config = dict(
    d_expert=32,
    moe_layers=[0, 1, 2, 3, 4, 5, 6, 7, 8, 9],
    init_std_router=0.0236,
    norm='rmsnorm',
    init_std_qkv=0.0462,
    optimizer='soap_variant',
    weight_decay=0.0,
    decay_fraction=1.0,
    batch_tokens=65536,
    train_tokens=397800000,
)
Below are experts of layer 6 (counted from 0) of a mixture-of-experts language model. Rows are named router (the router's row for the expert), gate (a neuron's input weights, with its number), up (a neuron's input weights, with its number) and show model dimensions 0-127. Each number is 500 + 40 x the weight over its row's rms, rounded and kept within 0 to 999. Numbers have three digits each.
Before each expert's rows: "gets" lists some tokens that make up at least twice as much of what it gets as of all text. This comes from a sample of Wikipedia text that the model never trained on. Tokens count by the router's weight.

# expert 40
gets: "ical", "ing", "ic", "ary", "ate", "ial"
router:524459485456569483493506495498490518510468561483528411515471516398553515579459513471507573451494432517523523391553525521509536481537478472509480463483497476429479520470404456516461433516512468497484573520505458579568485541531443565545482500521447503506460471556519503445539505488533479503426495497485491469456550506532512537491471503488513511491559485517472526496456518550563598417450
gate0:488540505494469508478468491492466453457436437466517501482545492498458537511434470502440510455456450531539491449451494555485565556442507583527584434468501578491444553514546489492521486565466564463461597461466531576521438520428549519489583536490518533496491540455488470517488495496558529446492528500410482503431529463514551458542478560534553469486524511551550515508475509528518510510459
up0:435493483489480441550497520500456414555524573475502557420480493512478534503514435506508495420518565447528520446473601512467452511506480581604482491490521517498515535453425411506521506486474536499458485522484522517479487504488516514439469557478563513465552525526433506530514523534496511576467495537471546483541488519537504505448453518488560483452504450395504447513496495483546432578512
gate1:518455402568508543498484527456466493523439465510535491524482454519511449509540491550433559483483510516494522446452473529542414467464538450516519518523527493466565511505423489520504512501497542459487567453477453388511510557469492513540461423501498473467431498488557486490576432515464462523469492490492514501499517508466374511541475482559525528468505416561493543426572526469474536474518
up1:447510526481474499463504505549579537454492487471537512450571536484555506486539481450504471490455438494507461523413474547503503504517515562471529522420486511462432579451510497494476482445625441453555457494561535514512542533456466469575523502495505483479468631425505508502409444467585498496506477519478490475518460506494524462466533533508485469503515500536517495537545501428526447545518

# expert 39
gets: " he", " He", " is", " was", " she", " it"
router:464504494438501463525473528446540485458501425480554520538454489408479513495492460488510566540555465506410469472509484445432408596455535548460490527482475513520470534512511507516505501456546491488483589464534529450537501498532473517440485513507502480518497526464538472550490447530501466484547516517497455574467492511469532413547511560493458529606501579484447466410538508544507490576485
gate0:479507454455523493492498477542563551542434520417521474536576531439493543547484452541458488484498587499529547468531452518425458620478506399589490502541495495516498500461431500500513490503489550541442575553487509464578535517524530444489514488437462566523519631487520486470435463477473493538486559544517521490511511472532494511489464533478478516437504518513506510506552521495465506520503
up0:511535501474507438472516488505496464463543517486592435492515568506597494528468475593477460447532531515505475490470455456493542564520457492505486516492519492456518466557536503498480520596515492485476487501558494479534536503550536454438457414507602475469423474560509526523445527507421516467474601456509533465500557510538505477462467482468438484509464573460531485517411471504498546563501
gate1:506434465568462507503521503542550490522551502417485586543505504537520558463452537555470530491600537520433529539535506475507543560516505510590557477488461545498491448579507579503524491505509463479507448507570524506462500555531568519510443536518519441478511527547532549512524484487488532492497454477602498494446544523534521514453490540441517480562433456539591560496494513463552507513517
up1:486531471466557535474462471533563502453514506499410536493466503480503531437521423484501535491470493534571549476490487505539483434469518522620547490440500534416425479545501490558504499480559500494454400521456528446525559552484506501532499509509529497458499480572463545450468457497505574563532479528422543445454455464532541489473477433454532496510465454508464503446563511540495482473549

# expert 7
gets: " of", ",", "a,", " in", " County", "ia,"
router:531459475461486462472527460485528505513479429448525475518485510481502544527584516555471469559418447489521502577544560470568468504471484468466497519582508472472406542503476421499491478432542473555445483537492452550564434511550457509494528518508455514522514514525504535411553515499501492538516574519434470436424503455471473552508509469564522530467491514508492550597494476538561501476543
gate0:500529512549507517532495499549552372496569461521563467451531454486476456535450541580489540501529486586507489475512408478512459495522493498497575427576490451537531437520492505515532475526558548558530530457438498554534561481495492454486506482550458466524413475514487457524510467501489511522503489509450525509504508481466543451508544480513515428579577504504532475487548408499495479462426
up0:529492514464521492535492523507449483522562487503467502526492564503502446634547485576582458445509439436483476548496546419532524523487554528494482548509519540551542547547542494428542551515479475544565513488536467530579470479507572520531487508494506553482509555479508484429567619502517536503516493491529469508477447521515455494549507429499504436531462556502522527502451536538524495573503
gate1:494559521483581558557487480485535466504489442493448566458488521454574482580546534516474475509442485513475504536563518563494540511553505505514487506421476481499543469466565475488432459426529485493465497439475438468486490518508547495476466502523517509406559439569509492504580474462528484550469537483558458533509547446459454512518530447488513499404454474527491455489447500499405460521442
up1:469468563503583516431425565517512501439450442444504452468477522433526540550434496492514447524513476513519444462562523450469521435464465589479503468519479496495506556449506489444468510565498548492490520485459495512470480520516504499502458518509544492444493483477477493456594523501552459513413536570562462566524448460517505503462552459504548575379484465459482451490499482525471491519487

# expert 37
gets: "\n", "\n ", "\n   ", "\n\n"
router:441517548436461547531481503455467492420464485462493516477538584532501488460449525536527559505466517530501535478497489489538478554546464550445439499558535498468492467504544515428575554486435502443430488541544521541406460501569463597471430464502529535466489458423477467500537509501460476519540535540528525527478496549497506460607469542479510428494528472485504496559473522504534493524567
gate0:510534547485517495499466479554533425486495488499469513504419463518491570476464510549497438498510437551514528491606499528537467497471476511522419459515477480564509576487484491427538505521508505479551510518525488458563503475512503462467542504533513587571493526526563502556505570505509588494519499588531434476427494495478507576546530499435539475433479488504568563425477472474542431456501
up0:459483549475530436446500557507547532442507437563484519438487559499554469513474519559497488488470519502451483477520539570493431555461418504529600408478507520508497512517455472467473517529486486488564452543532562467524484482439507482545444519547494504504493516475471479436485501571496401553497474516519414446470485537507510535441490529480439545510575545520502467544538583439526473480490
gate1:451476501498472512587501546540448526450504470473446636471564468504532495448404522538470447488537550531447490475551518501561526425473461499488563473508544565518521495544562538511509465462468540461481464560527569482576482547448587508535548509535519504463505498494474486490543512501488498494524454552553462493500496448544468501489479435552549526554547495486489592498533466511497450528464
up1:502483494483479477611514515512534564491527519569486512455485521464546459517507558505487482476469500461475505540566543500558497456479396460553448517510497488494511481528441543439553504474533547470555491482572532465542433487482468516455507466530548502442480549463506450549490457476509582519510508507564491408516520454618540552503507420479441467503538451495514511438463445562517490521442

# expert 23
gets: " Gu", " Br", " Pr", "v", "qu", " Gr"
router:521475503526500492468482494545515479485551447505529458473493439478484565461605497467443415464517551490530537523475464532453540466491578535520461514528497516538480580475589479476509562532504429414497520451443498489443505458499475499477536510497509482541501480503519519472494442510534495448529515473506480589507427484494535394446468432532504387468424531522518511541484454435470492539526
gate0:513552502525471526471546490495438546488523464500560441528519452563499512544575601461466482472488520511587476530460515498558488429465497538532505583478523460454551549432485517486512436529422452442465485514539514548500539421509521442525495566532449446470513535516516525550552593567551497448553545469459492442426479513513463467479498483491494468510535421526504481513467478510498464492474
up0:497460443595484489529499445435502473449491496437536539517471496519484557449450416474481464433472538458507486517480536524448533574541497529487535508466463455492468411512453490553444497455492520393487458549494514580493496522487504542520445446483486511475483549494535562506524506521464530470544472482547505472497474536505558576448511524478545426480503442454581452429478564485543451522461
gate1:606458520511471498506511399473495498581520408481533483454500542522488482487459575458568568452461482481444448472518484472494500473438570447487507451483527468484519507527458522419463553545459551475494553519444527510530504535522481521522523516482535503519487431499481516472546529513422473399523479498513490492411482489437529531536567526496492487453435524455492507548497512460479477403454
up1:527516515450450423479535475425540435523500548465442543477419508490501476412544454466516496493453549514502478487497484506458529589458539528491536490475454507484509493538532539460522495554509496509487494557502510592503471506517495576534453476487481468483524457504412456449446414446460490565495527450468568516510432525516503517511499523446494433525471591472459572482499539459440492528416

# expert 72
gets: " In", " in", "/", "In", "\n", " by"
router:469469494479517525489533493539554466510511486449499527598549466591547531514507497522611504534440459557497480512515506491485482494469515508550488564527546498569456456512471507495464554405447531582390453573494537529588521463539465510529498471486543578471447507536489506524537447436468497502550503554474484460505459433491522574503486566505481450532470554492520530531520477534499476535501
gate0:485442559450465478545512480514504474515467547580473504554550526549479519487583483472575527440498493582459546486509417527467481516538421426571484520505541466523471547493485429477532437514471487522528543515510536488522548500471481495516448500495569532435486577537468463501523490482583426446490502494463554439490450528425541498506559509434526455512554515516518554459503437514490531448468
up0:499506494509540452529498449429583492461455506526514460503492416474512481545530556479472562440531510537563535491550487493540506468486546489543493534463553516402527510534508534564554562504525534552427533496527550496468484504506453424492540575441555522505576586448458491541479538454596513520503492465484559575539499531499458501475552533487509529521488514457553485535477457458465485559450
gate1:490555567461536511481493563528434512490503526524530462547491540499524631535472559444466539541432472520458542499475430473524519514493437478472448570529492549539429538504414453488520542511523569542507462455515526482504477526498617501518525412465502478511479517520523493436471436480494495497557503513447442521513487465536508544532536484473524469536514462480521445594478545513468521570489
up1:433509444520529450531478491407519491468446436468533490536490536467540538526550467528499456499603541552498500542488509541513508488409480505432539419493494469536496406485490494563490508460500464492463556589454554452479537460464472547479497501550471522542501528544536535576478486498439437400438487466502494516563527457447469538514480450530468524475502485527496527464456485490522498428452

# expert 6
gets: " of", " in", " for", " from", " between", " at"
router:554442506504526497479532482536527533522434463498489458529446526539474501514554382552537486574511493513522501486523544449531442485524568466546549442481475491504475460483495511530512461451556485607434409514518449527538420462540532606515495429498457556447485511471478466474524517456498454537560514542499465442470542510456518533514468501541501535554471506462495534548454496544530542561478
gate0:460556448496457535459537484416479495457506519495557552499505396518436466499508469427518446494457513506412495543547548460436447480514496516425488513517465539508478588533526482559495503549458586474455578483464481534511458447519489471500507472549494478450498510520485543435554506508494515546476435458486486486501478525549492594527530479460436482492480497421487474427522477532577451474459
up0:564520436385490497555484498473534532450469531477517522519504472471533437500499528541411496486501536513526440447470513524565500496493501532481444429481450446526482502584437478502457493385491484460433476499532507548464518443466451451466518492537467525510464473435504515553475469468516502437573563531534537451574441519548487516446408481490537528492471504491523458513492504473568514553516
gate1:472547508511467439514548448542538443553603408489477499540453477497402497494556590518464569543495506467536495513459406487465538521526449488527542480529501485418457523505478449544508445473471502525518460485421578479522530535440485522533510522495568514499487533499471540489464459525510594524441477456479461558453542494476536438472570480536563497495496503537538500481534469477498495541483
up1:473456590481505488450524518521527550499505533520464524493535457576531549517498496476474505544560487458513519501523553489476444434504471486496494433546470508487437566527545430540468495493475494484538431500483477534447483580537531516489514497569491492550493490536467505513484548409469440432564436528413527457474471393411461466437499524561559476530448447547511489508542494479505458550515

# expert 10
gets: " Al", "M", " Am", " Ar", " El", " Har"
router:519438508590527508524488539522511476475573554505503507487512452541518531498458490552472456494522467486433487569465484489480446523484515453524505528469539486602498533482551520470520515395467504460493482511510438427502458520498506483390553464440518501526557523491544499469433474513552513452549534536440499566506412521515537548411470480534557447507509490489568491481537450483395507478486
gate0:487543457468499482449511495486472578562525432490579509403492497454494512557440452481478452510578464444511513494495454512537453494477488525534484532513459525539514491486542495524496501528520500475537434542510463461562452519372548526501541427452493478553435526544457538458501461538531451461525527520509456461477511530531487499585483574491501513517574575413457499510485453538450542495542
up0:492483516424485494492503572454526457481448464540549483523540469511540479490467508536490430445524509474569504477483482525492488556552468555494479533444507492426465504515552433519498521477497494534466476568479566534564549520444579515546573501492517512428482486516555418502510422472548430546467454502510485469488472543456629479528472563495504579504526503457540502501568527563530541524467
gate1:599521496518535477432486525472447477415396420505470547573494469527514536522511510476485504500483462532527470478493443548517468494444566437520487512513533494490489574489481537517530511533471474442481529592444469471511550490540540511506487497492470487468583472448568459457513457453482495490467517480503526543514439601534472540515423446532503545597532571495504531514474467501440539478530
up1:476511549532545547435499475501456489479503619472511459516572530476473485548512479537473585518484502513483484530499466543457519410443492529490433505509529511469480507499412530536532555525434541519553556505456480444456524471465612500453454456554510493492547491502445489533471493430448408490500533535519487545567521495524523513465501540519459456552443509439533507505468484515590547476457

# expert 69
gets: " d", " t", " b", " h", " g", " c"
router:485548538552408524496480505486493488512492469458593529514550518496560476530549471515500463485563587464511574547500457524446537523454593572527552493458474496484440497476459471482471488560468474500579481475497512495543513506505471533429544468513535495506561467440563570524509415539476500493542529581510515556490519525486550523476486443478465606490428508531485548469516540458517456527524
gate0:496423455476482532436539533399479525568545496500451554456409457463592518495485575515480530551523476426471541499540522509545545463429570470529537515504470520424504480570495496568474491457518479548465517476487485492525466566463474460487497515519476447569505462515494520462521452533562430522502557410479496504445498463462588492529505460508514505513480501532560469519483541488479441514531
up0:525512587510401492441446486504498520538515445467539468536543584461425579514478489586508525560484452540497550534496552483498530461422433555476482486503510518447466501506468517550509443553534559529510475433497522487505526438462553484537525524546514534509518513469462557576543532506433436563499483564458453480476529455540515475552513531457458475526513479467466520438473523499494530564550
gate1:525514428507455558458448496514511526427547484507558444549428531546420529575470515458479486531538485518549527564566506495537533458491468478582491549532496471497518492477495507418448502495457477504572463500527517473461543511563429490514464580508465452446538494519518580478471480486546451505524441475487471524491410547497557496566449502517538480507470480471444532530500407498572519465520
up1:583530489494597524562516494479542459479484540543507563519524491490543496509537520498569517565543512510498470489522517502441468469476440465528495484564472453468508456498488505581489512390527561497543507462522507495494521444474459472533456517521550530516467526433562442569460458481506495479486534549505419494532529510459511514466561403586502555425512543494553563541514573446503544531494

# expert 35
gets: " years", " time", " year", " season", " war", " death"
router:396492499520572497525507524505524499464421558516504502516546485519503540498493458471519561447475437473432469483508540442540523536517433491459439484539500504588491493536511518552470438470471532530610519473497495551483554515451470519493471488525461533502496573516411502479572579535498474557484516499479556457508525505569416530536574537482484571497486485493496505453441530586460509522471
gate0:484525592467526494512429437503503509406461406536438528477480539496437460509554559457522528529479509544516466508477508479488519505471579505560568466490516531524487510561502537515570468501450505498484489444401498456548531485448495510481480556565505459549526583457520524469515467487513511486447575497525472526488469484541489531463451574500439592446584536463534481473482537499537477469508
up0:523504481448550493539535466458493493524410559478512500464537432500527498511492526442483417564478533545510423503517597426591522554424531541476559552474573462492458480536504520513501476489536514578503556512370496480455522529490512525516478512483527502518497516407459512512453526498519574554506508486513467483503449504502528527482510473444468481486527499396524545501554534453526482467468
gate1:431480522443468531516504492581541483418453460563485471492561513507505508406484509459489466565519423475504448531520496526528480508519511538485546561496469493478499483516535570458561553511563514469526563528419522533501482549521511505461520488443427521455500510533502506543495501527438582524618535523512471485410512575536497475467487522479449560505419442505512444543472495529523536543494
up1:505473425503512565561528573477462596482503569518440536566508522527497491487503493438496516534470536444561515472469548498521492478500523515533508518458546497452528496489518484488478465559518494485453521481522443537500444547555480435400452487471394516467538553445512553503568506505560498575537552467429522456542430510472513491511548499470494534509451581489478441514574428504510480473503

# expert 71
gets: "ian", " American", " British", " National", " German", " United"
router:521461498494521471518474478517499536528494531475551433496487515387519482538502534460465511493461550549586493454504559500462527465472563478479524499609420478457473527511477477501502498450482449489512556560515517549495475500518392553518500514500430474511508461524485495440520497441503449485484457553443472466556511435524476575447514519591507394496447527556501520503485530489544467410521
gate0:442503499533540556539514542569456495482488521516480520537482464536522470529541549476479503509524497546519470430540531493488522471510450416481522470501497538481439555463490559476511461497498480505556453482587496542521460535518494532445526463459466448532448551506487598390492474527477476525518589476462543497447469443538542487412472535598583516525445565528477488492490521526549569550491
up0:462503558418453433449487518430424478516537550518464532501579542529505399443513527513471452459527498533556501477480532440498562465469436460532520591483542574474515515533446491545525561508550477514498496494454543536487485509516521495517497522426471534537519544563459546562489508558501532458456540515496479511546540490489406451509511554519478482453534471586445513453471518488497513562527
gate1:522545547451517519484541484571451499458489442500540408462456521493518526602489503515464466479559486525465531479467464538568474444526479475548473571504456474487498538433475547487497542542539506521557452460476540488508491458476503465489470543536535498457506538477415496515491498515464487549499518533458464519436433403495511531458517525517519496508496500515489522480546320474576445517484
up1:489499519532526476474461547556500495490465541472550470419537483505492508526536410506533441460530546518517492527473559544511509477477510484551539465451534474494491471523472484488467501526500483546469455612539520458496482492537493499626550538514517489488542561535513487520537524611573479576557564476500483486541481537487511532504471441596506485481411466508491562459523598515577472491492

# expert 47
gets: ".", " J.", "M", " A.", " S.", " C."
router:556447510577512470582478504439515514496575496529451480485506448553466521527469533505462508536565445551559475596448434507566451485529415499472464544618537534540480511542494475497531477467468483545500472554465514459518462499461499461468491519470525420529468509547457525555486527505524570470511462508484504462469470475492465531470544434468458601523480503512481511538507479524469473423437
gate0:446522485462545438500482547538469501524463515458558520454479581472457514556489587507514522485505526428449489491543502521503502520529479423470548513473535499526483441553536520428490485484542478538492443474461516512557462498527463515423495540489522523533469515487514462610555499450475441529487508525507417497561550449580471525567524516567507532540517562480542518454504460494529409448409
up0:532442517452449547500437546485507427473511556537537494513414515494551508554489554539500440460432474551494497539526494504545522493445443381536521475462533480511455480475489512514436527559533481522465492554439483493464550505440495469570467530459451517544506542541484522494503513509489542524606524464433401474569504502510518460528517511469541517462448528442497476473575475458441527470523
gate1:514477453539564524498460539470547492538386531492510455481527474451613487461500505503543452478516463483509505473513470520528398526535490534505471503563493538519462416569502489487496458566460515602515567508502483491508479463542470453533503550526551480580489519550476493520479484520536377513491523479458421529421471531462493536516495477519469446462518512449447478562494506483538514492436
up1:517551471532530507514496535532537444455508477500498505485505505522493495551471520515496540573514533494488517547521544517520493470420642409521532523491456388536500434532526545464509545391485446489547417475530525485459512524506451553454510561491534479556582464486461495436548513456498520512542512545514527488488525478559473518501439471501485533580551510514520506444469575523526518556483

# expert 67
gets: "ar", "on", "al", "ur", "or", "en"
router:550485489547465444428519463536522485476509510496471492499502491556447502508466585527518466512429564457513398521472528495459485527502499438430486527495464503480593515526540520490500490494516531468521506467456480519486439447485537436541452497526468437497487502483461507475432562524548525459489500528491452456464459485539509487443496466564630339448514486495538488546491485446499468532517
gate0:484467510533461379461533470509528494484594443533506481524529434510526470463462525512480511508483519471546567466560566603436498455509457514519512519419494528460506454485486534522573425471541503514581520476484467445468506505500636472494488530513463559474469503475492549493455546456538518457479495542446500484469514573466470507525507503527506513463480550501507509483501583473566422512531
up0:496514430534468477506461482580546524442450560486520480527444494484554480444493502433553494540522527480592474422553533472462485523449519522543502470527485367488535486477493437525470411397518512525484582459464532452559428508491524517458457494556482502470505513502483498432508488519455550490488449485541506455589486537536482463530476489530493540498497548533487448506502458525517494548565
gate1:442484476535516447467563475454493446522426439494547582495468534542498549500536512459463498528462546500488516470509550574478545480521458523478521449454493428463455611544562450486568532524521531548495502519477515502503525440488513561551443419481571521407489488517448482521522482524517447529457532487506450532515486483471506529522475457426539477571486510477421564535486474511498521479583
up1:506565458533474473511525464478574483520511475496485533477497550545482526500451500566512455529525491467564572485513511540521444463566458422453499565460484531563503495490492550526552500446427447533399508484520493483540529604510530475543459480480465560506515500506499528453543529509472519521464498476477420554501473548480510526559497454518477606554546520529455541583504494487400442511465

# expert 2
gets: "ing", "s", "ed", "es", " based", " found"
router:474500506524447517456513545542519492466446561529496532486393511482468514520496484449536497531511399472508515469483513531580621474511500514450559497442510543472598457482458481547425515558533520487550493466514545531485562449466541496569467534581475535466453470459494536440496489497501442540505493493548531501474515515535483448541515542521453619540497448488477492497493497456493538573504
gate0:428479524517476458516544485478547529505548509517475522432491480494506509478534502478474440427434460594503452473481480450549451480440529443527518490498553490524520490518421447522483425575501449489528439439482512485477487487498454556524573478510501503491507442520555551464525564465488535420528499467459546503460534552457472433462493529466485489497474541493518560467561450489579491571388
up0:486553487501499480481466486478604457484565478489524567511481530536478523470455405521531590472444545517469448491468534463479450528502570483510486396519506488496549493543515556510433467475444514481529578532565495518518496508515476444566455485576467510485464473566475495538477511515499545539493431485551458504539453481515438496461444462551506541476522524428487575609497467485478496493526
gate1:530514428459480526484537478467521441498456545480535491546526477437457418535516510469566480561447498468594515495474514521467507449477518576491495484483492545579575455481493548437489465450518511548456453501543476449512467407422477522517584540510498512432464502513498551501472521533435471441464531453490584531506490497531460569535503471474575554433571489514549510494509511526480469487531
up1:515532453467442526426482468495517473470531471518482554489491457506403485581432499493505486496526512543550410427498495530479518434507541540509502440482528533473516500465434459521582516424439573579588492475511523552548523499512540456553511470475547460527465531539543494544565511547519465477552537496471603520545500453507525605473559506532536528521520509512494503497457526471497510513478

# expert 74
gets: " that", "ing", "ed", " said", " made", " such"
router:493511490536461540511533542526478598508473432551480497527512490521502473511475482509563568531569456541519457475499445528509609484450522520492597479495527561447499489488510489489432468507590477484456498523524520479429479452509558551490433509540432500509480527456482518515537550617446470469484518486476515489593574506541460470531480559495499546527548479459442468461460524442477506551494
gate0:455532512494541459523501534443541528572449505514486520522531485514456442567482549564465526483520465519462528495509494466497489495530513487508559439535466529521410524512543522464399514562444513541549548562436460558503563551483494492484487508518506444502504522493507513450505496536543481588413462497597517541595451531497454492500484568512595475498535517510508568469579524494457510518449
up0:521521554456542517522489539494448433485473453479543412424498496506492502555505456479473543439518513473474474592565482491509522547440431489614538497461535405549583509497524506549538451518480518546504476495436506475500517520533510504546537530450544486484512454479469514515451442502456527528452426554456517544493479455487508553475505472530471556570437446510503432477523483448518572494461
gate1:572547525481505486456449492466520503420527546542580551480523496545515500439493489433512504454525458486472502472480404483570474471483523521469538484473540502501514542520447533553502542484525439498445539566435544493464403576525493520555516439457456410515528533423537511547577456499496499538449517511489485500509403443535554501499490505572543478484525528541558494503511508536526516503433
up1:558480458471509482510505544515534510594531502516546543556471572529482468440529476516527477465593475565432566519521520520556526511486526566436509516509521485567459505525432491495435527515424533477528458441496467531568429510464459541505593556577497522477502605526446472463502516459482529495484487451558480493550487408522549507460529506466446505500472480486445507465452514507496493523540

# expert 26
gets: "ation", "ion", "ment", "ction", "ing", "ity"
router:535449497418554491503460476526452538531430510504529473496553472452466502539406496486506552424500457499551546445456516528555572480509451515496449436501549489450485499497423458520532432538521494531546529489536498544465458532448497511519455527522468468506458491499481507463493584550519507560442503464510530468476554533541459530540555537473487559439498441535444445474441569560458539449443
gate0:439446518548490525458471446515434529543524475558485514491495442483469515543481524565449490454518502476483535577542484554520538502545498527503538509528488557481530486485470499578453521540502494567475522571413494490415541503447479498589486459509446488521473452522563532392627462506563485454494569562522470531530489437463470541530478527532500485505542447472521440494507517494499454476510
up0:510463493478464530475482560392403506541433504456518492567525570419469504516487489444475484468556548478469499480459462470460518561440524540494440522513512485456492494513515471552531466528496485552475487475557561487464484478491510508533503476512452490442544505491445544401497534403553448479556540437529446490525446513490529547445446481473518448551528490511533461518537472501523470591434
gate1:481439452544465487491471475477542540573528497456543531559548564537466422514568493524471482463528512484520484481493544493544483474441559581470487443536488512573499458545454451477473514483448473472524529549458511567544495521594506523446550514553414432507497535507501602546532474465472479467474540522484498463516405528510494450446498539542480489555437456528436502508518487530480546455469
up1:488462490557480525450486464557541465483425486477514436409492495451499534531444596504516565470491502494485505514525511526552442468474451492459560467467474447430537491545472498543475537484525426489497499536433481445452489500464477577549550535514509520511479439609484449472513559469463485451580545466463474539517550492435559531456505515456448515513526482543514430533528466534540453504544

# expert 34
gets: " I", "A", " A", "O", "I", "S"
router:473498473552497560544544448510564500503521511459431538516595495504435442537429515510593525493500411556446490515477481490495472497504424567523499577488431501498505481551549556477534534417508493557444510567469477461528534492509508437580499519467494519518499472506461452566502485502521496443487490532411501520530531494495478561536547496524519572555537490517506476504619514537496502473485
gate0:424567443482509513535476469498478519453457528559419550457472480427494435611527528511535521485437479482536514535463593485506516508463456494518483550487580422567432499509478480417502543496580430511462464479493482478533463515507578527553573565511477535479516525508513446493473500435435504508478453526462439497551519480506455532474506462466513485517519463492468453475466454544538527509506
up0:426430541501567461532506508549483482545544545488489444503485530491462475468578499498513499556503444441556581552483481474420456502498560498456460474441475446497546428487537476545528582514468494516409491462508529470501492498440530537474550498431519477530499502532456474476498582492487419445447512519539500505495453448516469540490467554510459475515460470451509442518483589586510532526451
gate1:514457481550494489473466468533464437509469536546518538511516529462492538537531548514528552409455443555509552469575544543448496437469449513496503525518484485521511520466526548550444525478539502506527533520415509523505454486592501404478492530518520532516518560479535531452573518568481464432481491490440443447459497530517496490496430577521576502405519443495507521448548498467486479501411
up1:500502473460499472541448529471535367378475444490490518390455489537536481479553524475455514464516474493508466549516523466479437527499483454526540468474495515474534497543510508519478535506563475533432490503451499473505477417507525576579496527484521446527555514458495461493490522548458524493553552544466503548560591493542550535486508561515552511528468507460569465502478422467499443485463

# expert 22
gets: "ed", "ing", "ated", "ted", "led", "ied"
router:478496528522489485422533536559504519518501611504465457495473433488506505585552478454580480524523416456530462479481517543527521489508507497439572466431503545478583437515504526585443505472519483509520471511490545529527529476499466448521480474554435583478491519482438549444533525499526504511459466456535510492511478487540503443526506553488459452480464446504503452487415467414477572549554
gate0:491501504491536425428445479527436528497420488521502524485502494544528547515444505474518506483546539443556529411471479484512458537530503511516529471420488500498517425425473475526493492516480473493496515549538452557520542486430486504465528438534533443537559425467376499506506511458437524473457571476545433503477472539485486475442533454473423428521446540524535489584487502455471477498540
up0:484550500482569478550463493518499454457488408527413468465526521488486513502456495433527512463487538481482543509520511464423516500466541458480518454578541563538521448537503512489511436519537510420495505500440553418510473587479476465504444501478506406515495444432500505483516497513470506480430398564456519575481603494510533534447458483486510493532500498478541518467447468574532470489492
gate1:410540473500491550601484427480503512498460552492564478509480457489557502488530511533502579531543515433477500499439563487465462448473553463489522492536485545490457515511518508473487480508548515536479456524441455408514466496465510544530422481516398537461469487470507449523527518577402523473533486516557495493507465411477584492459471557474524568525571504534516535542533500538515540481485
up1:453511540541471489461470494522372516480451454455481549516523524524487534484529514534470482512545485472468468482473521506512533442480574473472544393481509525472530504483540481392535506526522516495456484480488501496434495575449452445533484466502456437518515533520489458541543492566537381541457495497434428475515498443537574493526482422538458495522474525491545554438501501576467458511492

# expert 53
gets: " to", " not", " would", " can", " will", " may"
router:438524482565503461533561495425565510528448427485531531552472504496466471428537422497510494499523433539446433525534493464446516422588559519513472517552509480474465511479491501525483524581518534495467555474470502473447533496498573506561489504492482492495503501478535534513491467428492475529572489524506484503538555464477569476507542581499460621569543537516522484416466514470507507506439
gate0:515452473469453464527514469458567487513488533474472535546491486557474510530512478485466413476463512501527463461529500481561490589511452463491481628503444485535478499535465655586498522450559492570506554524516481470480516549497490474510483516460503407528576506488535439488524548419429476500528432483439454498498503474519483516480500520475550496546527488557541457521490459490468529516487
up0:529507516518491546510477534477492486510583509535525500505505512527464506562557480519533514573516491499535479517546492478523536436550537544509489577478481604491438572484484461518510430556526448452552547420485517453478476457466489478492557557508557558488424438552524484485542475506488523494530421551494479486509557443467542533456414510429450510486485508527517473489494409425487436455437
gate1:499469455522516552510434486541482478451480458507525486485436523458470556425473481394471583542458502517516483529556527548534478490509519549543436508513460471481497479422541555538528431476491452556441487468461422522501538462497454504480532573489509498519422602511494447466579473549515497526494529522478515476507529457579509530527459479435505485477511510542472500500463447461523522382515
up1:534485510461475446501519461464587496534525546470541561489480484578474409459523540500492424473498526445472445453489484506508525562535447490505563535520429523451517541493522448566554491480484473553468519465387510434571459508532468488470435586552503477460578494512551510548581496478540498483494489501486422436467482594482535491506542496494527467516473519530504467480474526490537496497555

# expert 46
gets: " by", " with", " for", " in", " of", " from"
router:507472495576475504537518513469482548480489459529502494543490406626529505523526434563534534508558474579544467471551503453489440479546537485550510461472575486496495400476487487517474451464520477565399500541550539523495467507525576543496450476486450507516554474503496496458528578472450474513538531569443471449503490523517537515486464514539498510497506548464567526477415502471490447550484
gate0:460511547486486548389510503502423491453514484429575586450548498498545544472536464483541533501533492516527474554532505527532516516545465506424469409478533456465477480556523458508541545516533535490518466512435508456462482430520483531493494480452460550439481476508520513542491546514507513537473548479441616502463602452461478468424460482454495510554529556503541547493464514514555457512506
up0:558558502448540448561432477494504550558502404459476463522479488537536511534450483521496466491524533457472490402483534441502518491501479484572543581473480546549532572473583523554523539457489498471517554489527516456525554555465524483534482467533572498501522617509501525473477462489488439472538493529505409473508529521552499511585546447488459508522452529507479526475491589445505478507504
gate1:504538547524513524413484495539454510472510514503490484488555464568492513545452582461507476506528555501503464498502515483571518517487460509510509463510508490430515532528487467498555488465505485499540557527426473526452577594471544506483519488381543499508444548518542543488477503487468509514477527511466489490454512396558585499570513565499477488505546467556520529483458653555533503507450
up1:540457480550488479519537508497502528530536451451498469469497523469555463503544481576469477536458512455530582485510456549439517433481584543535545457431517490468440418453491546497517486439495505502537502457500500459555480583448499514479512444552621468543476465509536506412446523467443475485446480470460523514444562436472501470536550522522526486500535509446551541476463542495490440460538